From a checkpoint of a small mixture-of-experts model trained on Wikipedia: width 192.
Below are experts of layer 8 (counted from 0) of a mixture-of-experts language model. Rows are named router (the router's row for the expert), gate (a neuron's input weights, with its number), up (a neuron's input weights, with its number), down (a neuron's output weights, with its number) and show model dimensions 0-191. Each number is 200 + 40 x the weight over its row's rms, rounded and kept within 0 to 999.
Before each expert's rows: a language model's description of what the expert responds to. This comes from a sample of Wikipedia text that the model never trained on.

# expert 26
Description: Name-initial syllables. Opening syllables of proper names and words, often l-containing pieces, such as Ven in Venice or Venetian, Carl, Fl, Val, Croat.
router,221,169,295,185,246,146,162,215,151,167,221,179,165,148,189,198,176,193,246,172,192,253,248,227,135,222,259,148,230,192,225,255,173,185,167,203,152,168,179,207,135,251,220,246,188,193,244,147,175,163,216,224,125,119,205,188,289,167,231,224,164,182,212,236,196,211,180,144,144,193,264,225,199,208,222,223,262,228,228,188,168,224,187,234,192,232,241,135,133,230,258,176,168,199,238,221,190,267,281,193,297,135,177,220,212,153,99,183,251,201,174,211,180,147,220,183,139,198,148,231,239,189,198,132,200,103,191,208,177,170,250,240,132,92,174,189,178,217,219,170,191,137,183,173,207,238,219,189,215,214,306,264,255,185,242,215,178,247,184,217,195,239,220,224,238,165,183,183,171,187,184,202,253,219,199,194,148,193,160,176,138,194,117,189,130,147,245,251,193,219,150,185
gate0,160,204,201,194,186,198,97,237,186,252,194,161,152,206,222,197,243,207,188,172,194,199,165,241,244,143,179,228,163,278,207,212,211,196,160,276,221,230,272,218,194,217,262,197,254,222,151,118,247,264,202,212,198,247,267,153,162,161,218,223,205,252,126,238,235,181,169,251,109,241,244,198,164,199,169,189,229,229,196,171,119,246,232,174,211,280,198,158,228,159,229,198,203,217,215,246,216,149,296,208,234,227,186,200,164,139,175,189,256,198,147,162,272,215,206,255,135,166,145,236,229,232,181,209,217,174,251,216,187,216,240,140,199,259,159,189,227,145,207,163,113,210,143,188,215,191,146,177,245,165,269,221,141,221,215,198,189,218,180,195,241,287,201,84,215,197,194,155,182,163,119,229,253,200,124,199,150,204,247,194,144,240,200,224,230,232,225,193,223,232,284,202
up0,223,212,194,203,150,178,177,116,138,192,177,290,122,210,203,150,157,153,199,135,166,188,184,167,215,181,178,267,234,192,176,236,195,208,259,189,158,159,205,189,244,167,254,159,234,209,222,202,205,173,159,136,189,230,174,173,176,248,256,228,135,205,228,226,164,224,228,248,185,231,191,222,126,160,221,274,201,175,228,196,269,241,170,159,115,191,184,148,242,212,178,217,277,201,229,128,273,221,160,294,157,198,164,156,265,196,148,237,194,199,215,179,188,135,151,128,197,251,207,207,261,211,158,171,144,240,189,146,222,206,230,244,202,214,219,200,246,232,146,186,175,234,212,236,283,201,216,211,181,244,74,164,264,199,201,232,219,207,150,227,159,197,243,123,231,223,204,205,190,284,203,129,189,200,231,208,198,189,178,224,214,186,238,311,200,209,300,212,141,190,213,199
down0,199,253,239,259,205,231,245,207,218,182,153,192,196,225,175,263,259,190,218,234,180,97,163,243,188,224,247,210,231,234,239,233,217,241,154,217,178,186,221,168,190,197,185,153,189,236,221,181,280,273,226,252,199,158,217,154,233,124,110,180,201,120,278,148,217,149,228,247,204,169,197,170,138,259,255,233,169,251,191,131,215,142,124,181,223,159,114,217,179,324,134,201,291,227,235,155,236,217,242,182,220,205,214,174,193,226,209,234,245,223,191,129,217,180,231,174,191,212,269,201,223,248,227,207,213,260,271,171,130,237,236,191,202,189,141,231,228,248,259,205,135,230,208,229,174,186,189,197,205,210,213,145,265,257,196,244,172,225,237,216,190,223,235,189,177,204,193,187,179,188,118,281,173,231,229,167,247,199,134,221,256,198,225,153,164,187,123,237,200,203,219,170
gate1,196,182,194,141,288,214,224,273,177,224,165,242,219,123,222,250,155,239,239,297,225,207,181,178,186,146,182,217,219,201,160,167,189,211,267,152,144,155,198,143,200,222,186,252,149,175,268,203,210,120,171,197,181,236,159,184,260,208,268,122,251,184,135,268,222,160,194,174,210,139,202,203,217,119,119,259,233,181,266,136,163,257,226,112,164,262,221,161,225,247,193,147,169,221,197,257,201,164,230,220,235,180,133,242,226,196,149,191,208,266,219,220,161,194,158,208,144,203,182,219,165,129,241,220,184,186,138,250,162,217,150,138,231,162,175,180,271,176,181,149,161,160,170,251,202,229,217,204,231,172,174,153,239,203,268,248,207,223,263,276,240,155,200,180,235,269,258,237,241,193,207,184,258,213,202,162,189,202,212,246,219,183,182,217,224,211,182,251,253,173,205,162
up1,219,264,198,236,141,220,186,230,179,163,74,202,223,200,295,163,192,70,201,248,230,250,244,197,172,211,235,169,177,238,183,177,197,153,237,187,263,166,236,181,250,238,209,186,177,198,231,204,190,238,223,179,178,146,187,297,205,225,168,265,171,215,215,181,235,332,200,234,261,115,279,159,224,157,212,165,195,224,183,220,242,176,235,208,205,198,110,169,196,140,283,236,126,196,237,180,234,216,156,185,178,216,224,194,216,186,230,165,265,251,159,189,114,225,211,200,193,206,246,196,209,218,179,180,156,218,292,121,238,201,153,254,223,202,195,225,217,248,169,232,246,201,158,166,227,145,130,189,191,194,130,201,183,209,205,233,257,155,244,197,175,230,225,206,192,169,216,161,125,220,195,149,193,211,209,146,157,177,253,171,239,203,170,203,171,207,138,156,157,264,194,186
down1,219,205,195,200,208,171,183,216,205,165,158,234,153,145,164,103,142,236,189,173,176,215,177,135,203,172,206,183,138,152,125,272,204,218,207,236,155,212,208,193,239,174,189,206,196,185,182,163,209,186,178,232,194,197,231,196,179,180,215,151,251,270,161,233,203,202,162,214,239,204,222,213,127,235,217,154,206,241,227,175,135,173,241,179,175,212,244,213,215,160,204,223,183,269,241,175,187,180,186,137,188,248,210,194,252,273,124,158,275,185,223,194,271,178,250,165,210,260,232,112,215,293,262,221,235,202,213,195,237,191,229,141,153,165,276,314,238,228,146,184,148,233,206,128,251,248,236,99,165,166,142,191,181,216,203,164,231,268,217,162,199,307,193,221,189,228,158,229,156,217,234,222,220,158,202,161,211,234,137,172,129,145,224,278,222,200,242,124,206,159,249,189
gate2,180,245,191,217,218,225,260,231,221,311,208,247,198,129,244,242,186,128,197,170,224,204,187,212,212,241,196,146,179,134,177,136,214,164,192,184,184,175,117,241,170,241,218,216,161,317,202,145,137,140,188,135,195,268,179,226,262,178,210,99,216,160,159,237,208,176,221,190,216,177,214,151,234,221,232,195,237,236,242,305,182,201,169,124,239,232,176,192,175,143,191,183,200,233,189,171,240,162,180,180,235,155,60,250,166,164,150,182,255,131,212,252,177,209,289,230,228,206,205,234,197,190,208,213,187,187,238,182,209,176,249,178,200,250,166,216,205,261,229,196,175,225,205,214,120,175,203,172,224,133,239,158,182,210,215,207,195,207,192,215,185,233,219,252,270,235,230,191,198,182,183,218,135,290,215,180,240,224,197,177,266,192,256,182,217,226,218,295,257,147,154,175
up2,163,209,219,258,170,194,163,230,197,173,234,195,191,253,123,237,202,182,192,234,229,165,164,134,203,191,194,263,227,151,158,250,251,190,224,194,186,257,267,164,204,246,151,215,186,159,178,195,222,210,207,206,144,224,204,161,170,232,276,195,160,193,166,226,228,176,229,165,139,242,173,154,207,239,257,195,195,241,190,125,193,183,215,277,256,144,252,221,311,152,194,190,202,168,227,282,136,245,204,106,210,305,252,238,152,224,204,206,202,277,132,150,214,198,163,288,300,178,243,184,183,209,215,292,115,232,178,188,166,197,133,196,182,237,194,196,175,242,181,271,180,263,242,160,159,219,248,179,166,192,102,180,208,209,170,236,184,190,164,182,177,191,259,224,214,196,222,200,216,190,110,177,196,235,112,247,150,176,258,219,184,181,186,207,231,197,162,210,193,201,221,210
down2,159,172,131,178,200,141,234,209,153,333,140,230,229,237,198,194,220,166,218,183,176,124,224,202,212,220,151,218,182,180,292,217,187,177,180,210,199,272,205,206,164,218,164,141,171,214,241,160,131,262,214,164,165,257,188,146,254,218,196,308,198,193,223,271,197,201,194,219,194,164,187,233,185,196,276,228,222,216,177,165,221,183,209,201,216,247,207,225,236,268,187,229,185,189,121,171,198,182,198,163,181,153,214,186,228,156,240,242,267,205,216,219,187,202,98,218,226,151,176,153,234,239,202,131,282,288,151,170,199,127,218,200,209,198,215,180,199,223,136,192,186,210,230,239,196,241,197,169,209,149,176,202,143,116,211,202,213,186,204,214,176,229,165,203,147,167,143,165,171,218,220,247,174,164,252,277,218,132,95,77,269,171,142,235,210,208,172,218,216,208,158,244
gate3,191,232,233,204,147,234,164,204,205,220,219,217,167,167,244,231,156,210,255,148,128,152,228,213,143,183,112,125,188,208,210,266,237,152,192,123,112,208,232,262,202,206,215,207,152,175,312,246,215,221,174,207,224,201,262,194,189,204,152,254,222,119,258,191,149,294,281,199,237,173,232,295,194,182,180,235,141,190,254,199,134,170,244,145,250,184,156,252,179,159,249,239,186,170,214,214,223,222,186,175,237,222,195,196,181,94,247,201,207,202,241,171,217,229,187,192,209,256,179,189,293,241,204,209,210,219,164,170,161,129,233,235,165,200,226,162,197,122,200,167,241,175,235,213,176,242,247,229,239,173,214,193,250,196,257,190,186,224,260,176,211,251,183,166,183,150,164,191,147,275,210,225,190,141,117,185,173,156,181,208,134,208,226,273,180,220,226,203,255,197,141,191
up3,221,223,259,177,192,229,216,167,240,171,265,226,151,164,237,227,191,166,199,217,152,228,142,180,270,208,308,203,163,250,223,250,242,195,193,197,221,160,252,173,85,218,256,156,155,175,230,232,133,190,201,217,191,125,214,159,210,220,180,182,211,144,164,157,237,243,245,217,183,228,248,166,252,241,154,306,217,214,186,200,245,214,164,173,278,188,205,186,185,203,216,168,130,191,216,185,139,228,225,166,230,199,198,228,211,211,231,252,290,118,232,212,212,192,250,143,187,150,217,160,208,176,246,290,254,175,225,191,153,175,197,192,140,232,182,195,239,214,173,137,228,106,252,186,166,280,223,161,140,205,183,180,200,170,210,194,185,250,235,156,257,266,174,181,233,157,190,144,220,272,158,174,222,264,162,242,150,177,216,211,190,154,206,224,171,158,294,242,152,244,200,254
down3,205,171,197,202,234,202,113,207,227,190,214,171,185,208,226,212,242,207,223,166,208,236,315,253,220,191,167,224,250,232,230,221,194,173,202,194,132,180,229,261,242,198,194,277,133,231,211,196,202,136,105,215,185,210,177,226,211,189,202,104,193,224,141,159,219,211,212,105,206,230,180,177,192,231,169,276,184,210,169,154,186,229,243,196,195,182,271,210,151,181,188,181,145,216,178,206,212,152,184,209,189,181,151,149,232,202,187,208,224,154,172,201,213,205,225,204,277,241,171,315,218,155,139,228,166,228,189,212,103,169,348,223,140,215,178,147,136,159,207,201,285,237,174,202,193,234,216,167,186,210,251,190,302,255,144,191,219,216,164,157,157,197,119,176,200,209,215,248,162,163,240,139,202,183,215,266,257,184,181,266,166,196,210,207,153,119,210,184,139,205,166,178
gate4,209,155,278,252,230,148,188,246,223,194,171,150,213,85,241,195,161,201,236,157,162,185,251,148,189,167,186,118,297,204,187,239,205,205,172,236,236,225,243,173,180,168,246,162,218,220,180,227,154,173,217,100,232,152,203,202,249,192,159,146,212,244,193,167,232,113,223,229,198,176,193,185,156,220,293,200,200,185,237,211,219,196,185,206,190,248,261,159,233,198,219,164,241,238,213,193,241,192,184,186,212,163,218,176,233,165,253,143,112,260,218,216,127,249,164,235,174,155,164,215,172,169,163,204,179,202,212,208,200,135,178,218,172,248,162,130,175,202,145,142,154,142,135,185,186,196,151,200,268,197,130,198,149,252,244,237,151,214,177,179,267,135,230,178,248,207,128,205,135,144,207,174,238,220,160,194,206,151,144,283,151,196,169,205,200,246,202,201,207,168,296,123
up4,244,295,202,195,166,77,240,171,139,246,176,196,275,222,263,243,201,121,212,229,243,245,198,177,228,179,210,190,117,162,264,176,192,237,270,134,149,221,214,172,181,229,241,223,194,233,134,173,219,214,148,207,210,243,177,211,247,161,232,226,205,165,120,176,182,195,180,211,239,253,208,221,142,177,206,210,179,116,192,167,194,244,158,188,197,204,175,259,219,166,106,155,145,215,135,217,156,141,181,134,208,238,221,140,248,266,162,223,142,171,207,219,173,207,199,207,180,173,219,201,208,216,209,251,136,152,252,154,178,237,144,114,232,240,217,157,207,240,200,233,243,145,170,210,120,174,164,285,224,194,180,217,188,195,230,160,191,180,129,228,170,266,179,110,153,185,200,206,228,172,202,232,202,172,199,214,188,224,272,236,250,139,193,157,257,194,192,216,217,141,165,244
down4,181,130,227,205,140,188,215,253,201,170,171,241,122,235,232,228,222,189,219,161,210,204,202,283,176,267,173,188,237,218,255,220,162,245,256,203,158,250,202,227,189,166,248,205,209,216,143,226,255,127,233,259,162,122,132,240,151,264,260,200,161,246,169,193,177,142,219,174,273,145,198,184,268,128,175,203,163,137,224,256,160,182,120,192,256,188,262,218,253,258,183,155,189,239,148,187,230,206,261,201,163,157,195,205,186,208,192,224,195,176,227,144,125,251,133,215,138,217,245,186,173,127,213,185,174,113,248,231,186,169,233,173,191,201,227,158,220,206,221,266,102,257,204,335,231,219,213,201,219,261,195,186,186,238,199,260,203,190,225,195,226,232,220,231,203,226,122,172,191,249,245,181,208,218,166,148,232,246,237,143,235,193,240,193,211,220,185,240,187,191,225,224
gate5,223,259,204,154,256,195,209,192,150,133,160,238,208,204,143,318,232,222,232,279,211,205,215,239,169,155,236,230,207,261,231,265,212,213,179,203,172,157,138,173,132,142,143,205,175,258,200,155,91,241,197,161,199,209,185,202,212,158,239,248,198,207,153,208,203,127,206,163,202,194,221,200,169,251,203,155,187,218,267,206,201,244,286,172,177,223,174,224,243,229,213,265,199,138,204,204,188,198,266,163,207,204,201,152,160,126,177,258,157,309,171,230,281,165,190,154,219,216,198,264,237,206,210,234,195,250,135,200,246,214,276,305,215,225,266,248,235,97,161,190,282,189,145,165,223,214,247,232,255,265,224,170,189,219,229,233,219,225,251,217,194,216,203,217,196,205,228,211,258,196,161,254,199,229,260,181,204,207,186,179,216,244,175,219,204,131,149,163,199,211,181,196
up5,159,207,194,199,287,186,220,152,174,241,210,200,212,258,270,243,212,125,159,141,253,170,208,136,261,149,125,178,148,181,140,189,255,229,222,196,154,206,230,166,246,242,271,160,189,199,127,240,167,112,159,278,178,225,229,231,184,263,249,252,190,116,258,145,233,230,255,189,250,170,166,149,230,158,207,194,195,186,201,132,237,198,203,156,173,198,171,174,217,266,173,163,179,212,175,251,207,218,125,164,179,221,207,247,192,210,209,290,314,195,186,255,243,268,191,260,162,161,219,185,209,191,222,273,198,221,156,203,254,189,156,204,132,219,165,169,210,258,233,208,231,190,209,150,181,194,191,194,266,248,183,227,154,189,277,210,189,174,111,152,178,217,179,231,214,193,234,168,206,223,199,195,235,191,188,167,193,196,208,220,167,219,193,253,209,104,211,278,165,157,262,200
down5,232,193,196,151,210,178,237,170,154,236,208,249,144,229,203,207,183,147,217,139,175,143,253,181,84,222,172,156,281,248,198,225,251,187,190,219,239,212,255,181,248,186,226,189,148,170,235,266,175,174,244,190,190,202,189,225,239,189,164,199,196,246,215,252,164,149,207,208,227,168,184,151,211,158,208,195,210,239,146,240,198,222,89,242,174,215,241,238,202,197,190,199,131,188,221,275,133,218,146,115,264,252,164,154,245,253,95,230,224,136,157,249,188,175,217,180,153,250,242,126,261,284,175,238,247,128,198,200,190,217,171,201,176,207,201,215,221,257,235,260,232,191,213,138,133,209,271,144,209,159,215,188,214,191,219,153,288,187,252,208,229,226,239,154,169,251,196,125,222,224,179,231,191,174,148,276,168,239,182,182,220,213,218,248,237,242,187,178,228,216,185,275
gate6,203,211,227,192,153,176,211,211,186,225,181,233,253,220,183,222,155,243,252,215,201,227,180,258,204,228,242,159,129,216,183,231,188,201,214,242,201,296,236,175,181,203,139,202,215,139,170,180,190,205,129,185,176,117,158,301,236,208,192,153,184,172,177,254,159,172,259,191,125,205,146,256,166,192,213,173,182,230,188,258,168,218,222,177,231,200,179,224,274,194,278,239,269,231,228,163,308,212,212,211,228,232,153,197,174,178,206,121,167,161,206,224,101,190,231,176,195,265,158,155,198,290,197,143,161,222,165,166,182,208,176,198,274,148,124,196,133,193,222,166,197,203,211,191,163,218,229,187,202,266,221,220,134,190,275,186,238,185,134,150,195,250,241,170,240,166,213,246,237,206,116,181,146,229,199,197,288,119,173,236,255,196,171,180,141,168,192,200,161,273,220,136
up6,271,211,239,175,151,224,184,168,178,226,222,160,179,189,167,212,244,176,205,215,215,274,156,221,254,201,210,206,187,216,171,152,159,184,173,193,193,200,240,282,157,287,153,171,284,134,215,197,202,231,164,226,207,186,202,121,196,229,204,218,217,282,158,180,132,204,135,153,256,258,240,206,224,167,219,230,251,201,223,153,154,204,94,198,228,194,246,170,164,197,256,265,172,246,190,245,240,148,199,243,226,168,216,148,106,197,244,180,180,238,203,150,218,193,167,195,194,213,212,275,240,210,168,177,282,226,226,199,235,212,174,194,201,256,237,192,195,268,149,250,179,211,228,215,201,121,220,237,138,214,206,173,176,227,233,256,168,222,261,153,208,243,199,259,153,191,200,77,200,244,257,219,253,189,208,233,134,169,273,180,94,200,196,209,171,189,137,236,224,165,246,274
down6,163,208,146,146,129,188,228,190,200,209,186,131,189,240,219,209,215,221,222,219,159,273,221,212,169,146,225,242,183,200,213,191,170,191,252,169,171,248,216,280,194,175,159,192,110,228,234,160,286,205,180,137,244,254,248,214,193,176,205,195,271,211,119,170,142,215,234,155,226,168,166,166,200,108,244,121,309,227,206,269,170,223,228,160,167,219,248,267,249,210,177,209,176,212,212,287,202,152,202,149,259,190,197,254,229,221,215,183,226,270,161,161,266,200,150,224,156,241,266,297,209,222,183,171,153,204,252,245,162,202,193,206,158,249,211,234,202,201,158,208,218,235,193,182,165,205,198,227,130,169,222,152,205,181,251,170,201,182,228,218,191,201,148,212,156,169,265,92,192,155,230,269,191,274,195,204,190,180,161,221,252,249,176,159,106,149,202,167,186,203,192,157
gate7,182,210,238,265,213,202,189,261,242,240,194,215,198,230,131,142,187,231,173,218,208,231,179,219,238,158,191,149,297,223,252,217,214,196,186,194,244,212,222,163,198,192,134,192,221,154,156,216,153,267,186,192,81,226,179,224,244,219,208,219,226,200,185,192,197,126,225,165,200,234,250,189,187,234,217,147,219,250,247,220,195,224,135,253,228,209,251,158,136,173,299,212,160,189,183,143,253,185,278,174,203,295,267,223,142,147,239,160,157,177,211,168,201,198,270,206,261,224,175,157,232,188,233,187,207,116,127,202,152,228,189,185,220,108,218,229,162,163,193,223,230,259,221,240,209,133,160,166,199,171,214,242,197,216,288,290,254,139,272,236,247,190,217,210,267,193,147,174,203,239,201,195,149,196,220,192,196,227,241,229,234,192,252,215,231,173,254,177,151,296,196,159
up7,220,139,174,193,165,259,238,161,162,244,237,190,163,214,194,264,275,222,193,241,182,184,204,184,203,192,205,242,156,166,180,188,158,239,149,300,168,205,183,257,254,173,150,195,228,154,292,179,258,164,221,245,187,167,159,175,195,160,228,234,147,293,251,240,183,103,200,206,215,185,206,239,247,288,208,235,147,142,238,223,293,197,266,152,202,137,231,199,134,247,137,217,216,172,146,267,200,289,138,203,176,175,216,250,289,223,199,137,195,288,217,151,197,203,170,217,245,256,199,238,197,150,157,169,182,188,153,201,199,200,212,117,181,278,220,202,163,239,238,196,210,209,185,235,228,189,244,209,187,206,179,227,181,169,134,182,232,207,174,100,164,222,213,176,134,180,252,227,191,202,194,189,222,157,191,163,185,173,193,221,238,258,237,201,218,248,136,234,231,241,157,202
down7,158,219,240,188,197,163,280,160,119,224,164,174,212,201,147,204,247,94,248,209,239,128,254,250,194,215,218,237,240,164,209,168,226,211,173,184,205,231,298,220,185,184,164,151,196,135,185,150,209,249,201,139,224,217,179,172,189,262,138,209,143,242,201,251,202,172,201,192,237,190,226,209,207,137,174,202,246,259,143,202,221,243,79,137,239,199,244,183,209,189,298,205,211,193,218,129,201,214,208,218,143,178,262,209,197,200,234,163,195,213,157,175,153,225,225,197,256,198,237,214,228,193,221,196,209,235,149,209,179,234,197,143,172,224,201,253,153,275,148,201,192,299,198,278,143,216,211,196,189,224,148,226,133,169,189,210,243,217,190,231,197,144,221,269,222,246,156,136,167,160,154,180,220,110,195,247,236,182,283,174,150,154,241,198,177,157,182,168,295,244,232,203
gate8,218,201,182,273,204,193,172,237,187,200,233,232,221,174,145,197,221,150,219,211,243,233,145,245,210,231,201,172,223,251,255,243,195,254,143,232,240,220,145,187,109,228,185,192,219,197,124,117,181,219,179,117,242,229,220,246,247,223,208,200,258,199,187,174,227,226,184,146,160,154,162,238,199,196,140,215,297,173,190,254,191,255,156,254,239,151,198,193,196,204,223,280,162,161,152,220,257,229,184,164,141,136,196,221,236,187,173,245,240,186,229,266,191,124,201,215,219,288,179,194,169,180,133,251,111,166,162,203,192,207,163,183,252,185,146,187,135,166,190,105,165,131,258,186,135,186,140,182,206,205,305,232,166,194,232,148,186,197,155,235,199,137,192,201,205,208,169,180,194,256,166,199,148,256,162,208,196,173,235,160,209,272,228,192,199,204,282,191,220,227,205,101
up8,210,141,168,222,192,181,243,153,157,168,155,162,259,160,189,224,153,215,153,232,243,253,267,272,119,212,216,209,243,267,202,124,248,196,238,218,283,179,241,175,235,197,225,229,245,159,166,260,222,197,207,223,236,191,133,160,236,181,209,213,206,234,198,130,189,147,311,185,275,196,255,203,194,222,193,195,234,209,259,214,123,127,224,196,198,215,214,200,271,164,232,186,170,220,126,169,258,194,159,180,146,152,238,275,124,217,211,201,302,243,184,193,239,153,221,248,217,197,173,243,127,261,207,202,241,177,204,170,168,282,236,234,169,203,183,242,144,252,185,160,209,168,179,161,226,133,201,189,161,182,219,283,168,235,147,243,238,222,241,194,241,185,196,242,235,163,192,188,147,187,209,160,196,212,229,163,243,225,221,261,217,101,163,206,151,193,179,207,183,263,197,159
down8,207,209,131,181,152,260,158,308,215,214,237,216,286,206,190,221,205,257,246,158,233,88,199,168,217,198,235,153,230,240,183,235,218,228,200,186,204,212,238,249,116,246,178,249,212,165,190,233,197,173,284,181,230,172,201,269,259,189,204,229,172,166,184,229,200,101,142,215,222,195,206,201,133,237,186,157,143,224,258,195,156,171,208,183,127,271,211,191,202,204,199,255,193,294,276,284,134,157,244,171,219,152,166,199,165,223,244,193,277,221,208,123,162,197,123,190,219,199,105,161,183,192,286,173,188,223,193,180,209,201,134,229,173,207,223,179,135,179,121,228,178,186,240,220,186,157,170,162,186,167,215,184,201,173,129,239,206,198,208,150,244,238,183,182,167,187,189,192,234,173,167,166,200,141,133,162,246,214,223,168,223,240,230,276,185,165,255,234,230,180,188,220
gate9,239,204,128,270,213,203,237,251,226,233,281,195,198,138,192,218,181,172,151,283,171,230,240,215,171,204,227,265,127,173,221,228,190,229,167,206,117,176,188,241,147,179,219,216,251,62,266,160,198,206,195,232,251,123,161,236,243,230,200,211,178,261,172,225,165,237,233,214,219,191,232,173,177,265,148,195,252,210,165,230,147,253,179,226,199,202,165,176,185,240,202,178,144,211,230,217,177,231,292,192,181,159,162,221,174,205,172,155,234,207,244,250,213,170,166,276,184,174,205,138,139,237,156,171,259,211,178,171,195,162,203,186,247,174,137,174,155,204,152,198,154,233,134,146,146,166,131,139,173,177,228,150,233,215,276,224,216,171,143,150,159,173,219,151,186,185,274,259,220,232,195,127,115,199,203,235,154,181,153,135,206,267,190,191,166,196,153,205,171,202,244,180
up9,172,222,219,203,130,217,231,215,185,162,259,186,195,186,203,190,213,147,250,208,195,210,202,171,273,163,234,168,183,194,230,185,106,223,192,161,200,194,211,240,228,166,202,164,198,210,251,195,167,236,220,118,231,163,168,228,242,221,245,222,195,184,169,155,193,122,192,180,107,169,142,335,282,171,103,251,171,128,220,175,192,185,252,256,218,251,144,173,213,243,213,175,258,192,228,232,173,137,211,229,253,252,211,159,224,188,239,185,256,221,236,218,183,236,243,256,196,132,215,168,203,173,178,146,168,234,210,158,191,229,207,157,216,157,147,180,300,214,153,190,239,202,206,152,188,226,237,209,178,201,170,161,209,165,134,212,227,190,118,311,177,178,197,208,204,223,186,202,152,171,215,122,266,245,209,284,140,199,131,210,223,138,184,266,237,205,228,288,197,195,211,244
down9,264,179,230,136,228,149,309,140,174,188,208,266,178,157,141,185,226,208,224,203,213,216,75,236,197,259,270,237,199,221,123,159,191,127,186,144,211,181,216,159,209,177,220,223,245,221,179,219,195,308,199,162,215,140,179,180,196,200,177,232,162,235,257,215,192,247,225,161,158,245,235,259,178,186,125,226,235,205,265,170,194,234,185,206,174,228,139,220,80,179,172,173,203,149,224,160,203,186,120,245,143,199,210,180,269,159,137,222,116,129,181,199,190,230,160,168,212,185,161,199,251,160,248,262,177,205,205,184,217,255,191,205,250,127,197,147,246,189,233,222,229,213,234,147,184,204,113,199,265,217,230,223,209,227,157,166,201,233,254,266,136,157,254,223,171,261,209,184,171,186,235,118,200,190,183,206,193,190,162,268,223,184,202,196,179,181,195,226,171,220,177,210
gate10,217,251,232,228,187,220,245,228,213,196,236,256,251,221,139,166,214,163,230,252,213,200,251,192,141,226,226,296,194,267,222,194,210,303,179,219,210,151,225,217,223,188,243,154,128,207,167,236,195,210,182,286,172,209,213,259,194,204,195,165,181,227,159,259,198,129,158,143,156,203,201,242,211,163,158,195,252,192,216,236,140,155,191,301,257,251,148,196,204,188,195,167,210,306,178,238,145,226,245,173,222,212,206,180,228,263,139,188,201,203,197,249,194,156,203,217,203,272,239,234,203,193,210,175,132,206,225,161,193,226,211,257,170,183,133,177,290,124,138,191,183,208,181,137,184,251,229,79,205,259,237,224,209,211,145,211,207,161,225,223,186,188,256,205,248,277,279,177,168,170,192,160,192,227,186,206,144,218,232,240,154,182,241,129,121,184,225,204,152,153,210,146
up10,239,149,224,234,197,252,146,166,217,215,268,158,199,217,182,163,186,237,228,153,177,197,236,225,263,249,213,161,235,182,113,140,185,214,157,267,172,245,243,129,287,175,243,212,231,203,230,219,210,220,182,180,136,223,187,191,179,189,232,251,182,240,206,168,131,228,218,209,254,175,134,195,173,172,141,239,194,183,227,229,195,148,162,205,310,290,208,189,254,237,154,208,216,264,162,166,290,188,239,213,181,192,194,175,141,260,218,224,215,169,243,183,241,183,264,196,157,189,159,223,194,276,139,156,213,220,227,162,192,167,240,252,190,170,262,262,159,154,217,201,193,171,216,192,238,145,273,182,174,205,214,117,199,231,227,247,221,169,280,257,247,215,170,160,214,224,229,185,234,235,247,269,199,182,229,255,230,145,259,212,127,192,181,188,172,252,171,299,235,128,169,174
down10,180,263,205,214,153,172,146,222,243,196,190,162,185,149,239,138,230,233,222,165,170,180,211,169,222,216,305,173,207,211,219,121,174,225,163,276,155,139,254,246,198,263,184,153,183,195,243,199,256,190,211,108,164,209,205,183,211,229,136,187,231,187,248,249,188,190,195,232,226,232,164,194,206,258,177,192,172,104,272,202,300,190,165,215,140,223,207,165,169,172,217,163,151,192,246,204,223,144,167,188,142,235,113,250,200,208,225,201,189,287,290,148,192,268,197,216,322,193,208,187,241,237,103,223,187,211,251,197,216,192,183,198,142,225,185,251,187,235,155,146,253,193,175,212,208,191,184,266,186,216,234,169,189,204,218,229,260,181,145,242,138,183,208,232,137,150,133,223,182,169,180,146,218,207,132,193,251,217,208,124,133,187,229,184,251,156,224,199,168,172,180,167
gate11,200,157,230,230,161,226,204,210,219,217,231,208,251,222,176,205,247,241,191,183,163,186,172,195,245,254,167,218,211,252,158,231,164,174,150,252,165,151,248,207,204,172,150,92,157,178,205,201,218,133,125,229,281,106,205,246,206,176,229,208,200,170,201,247,209,139,215,233,296,201,159,205,187,241,180,176,268,167,197,236,255,217,239,224,242,193,215,105,204,245,233,138,256,154,212,219,219,169,231,232,210,230,234,245,195,143,94,170,248,166,194,139,215,219,169,179,213,293,169,176,176,168,178,225,199,246,241,116,249,214,214,154,187,157,198,180,306,147,183,180,198,201,160,119,216,151,193,204,273,197,171,253,213,235,228,247,246,260,238,251,184,219,223,206,208,277,231,152,172,224,123,121,171,243,208,161,195,201,157,166,142,175,160,163,211,152,264,236,214,199,200,189
up11,219,173,177,270,206,240,196,234,169,195,226,195,174,232,224,186,228,223,136,191,213,181,213,224,281,231,260,248,308,220,183,132,222,173,255,246,157,229,238,247,218,250,187,224,187,268,109,268,271,247,208,84,191,241,176,171,218,173,193,201,215,134,203,183,210,208,222,186,265,175,184,153,168,203,135,151,209,198,180,178,181,188,229,244,173,167,126,249,217,261,240,230,161,159,209,197,212,234,182,190,175,206,180,222,115,164,241,213,199,178,205,175,231,264,170,205,200,164,213,181,209,225,171,168,216,196,200,200,158,304,168,135,192,149,99,239,200,239,220,198,213,169,207,248,183,264,180,203,160,136,170,183,183,217,216,308,144,202,224,185,175,152,218,170,186,122,210,209,178,174,184,193,286,190,223,188,240,122,178,185,221,100,195,240,184,208,126,219,313,249,209,190
down11,173,194,259,184,266,256,209,209,216,209,208,203,213,127,80,208,197,197,208,166,190,174,154,208,210,187,201,199,226,249,228,201,217,183,205,147,197,193,170,244,213,203,186,175,182,259,210,236,179,251,189,121,228,242,189,152,222,146,282,95,239,192,161,211,197,174,164,209,214,186,214,201,147,181,168,128,181,266,162,225,264,225,124,286,187,195,205,173,275,159,234,207,261,210,255,233,176,221,181,248,206,203,180,236,215,268,288,217,160,243,217,221,223,269,155,226,251,221,143,151,149,218,223,148,180,169,215,125,195,273,170,243,134,197,182,262,220,267,197,257,233,287,200,208,173,249,197,196,186,222,141,189,175,191,266,130,231,243,239,218,198,136,235,211,342,202,187,247,253,164,196,160,180,180,233,177,215,210,233,165,136,218,121,206,219,205,186,212,192,238,229,206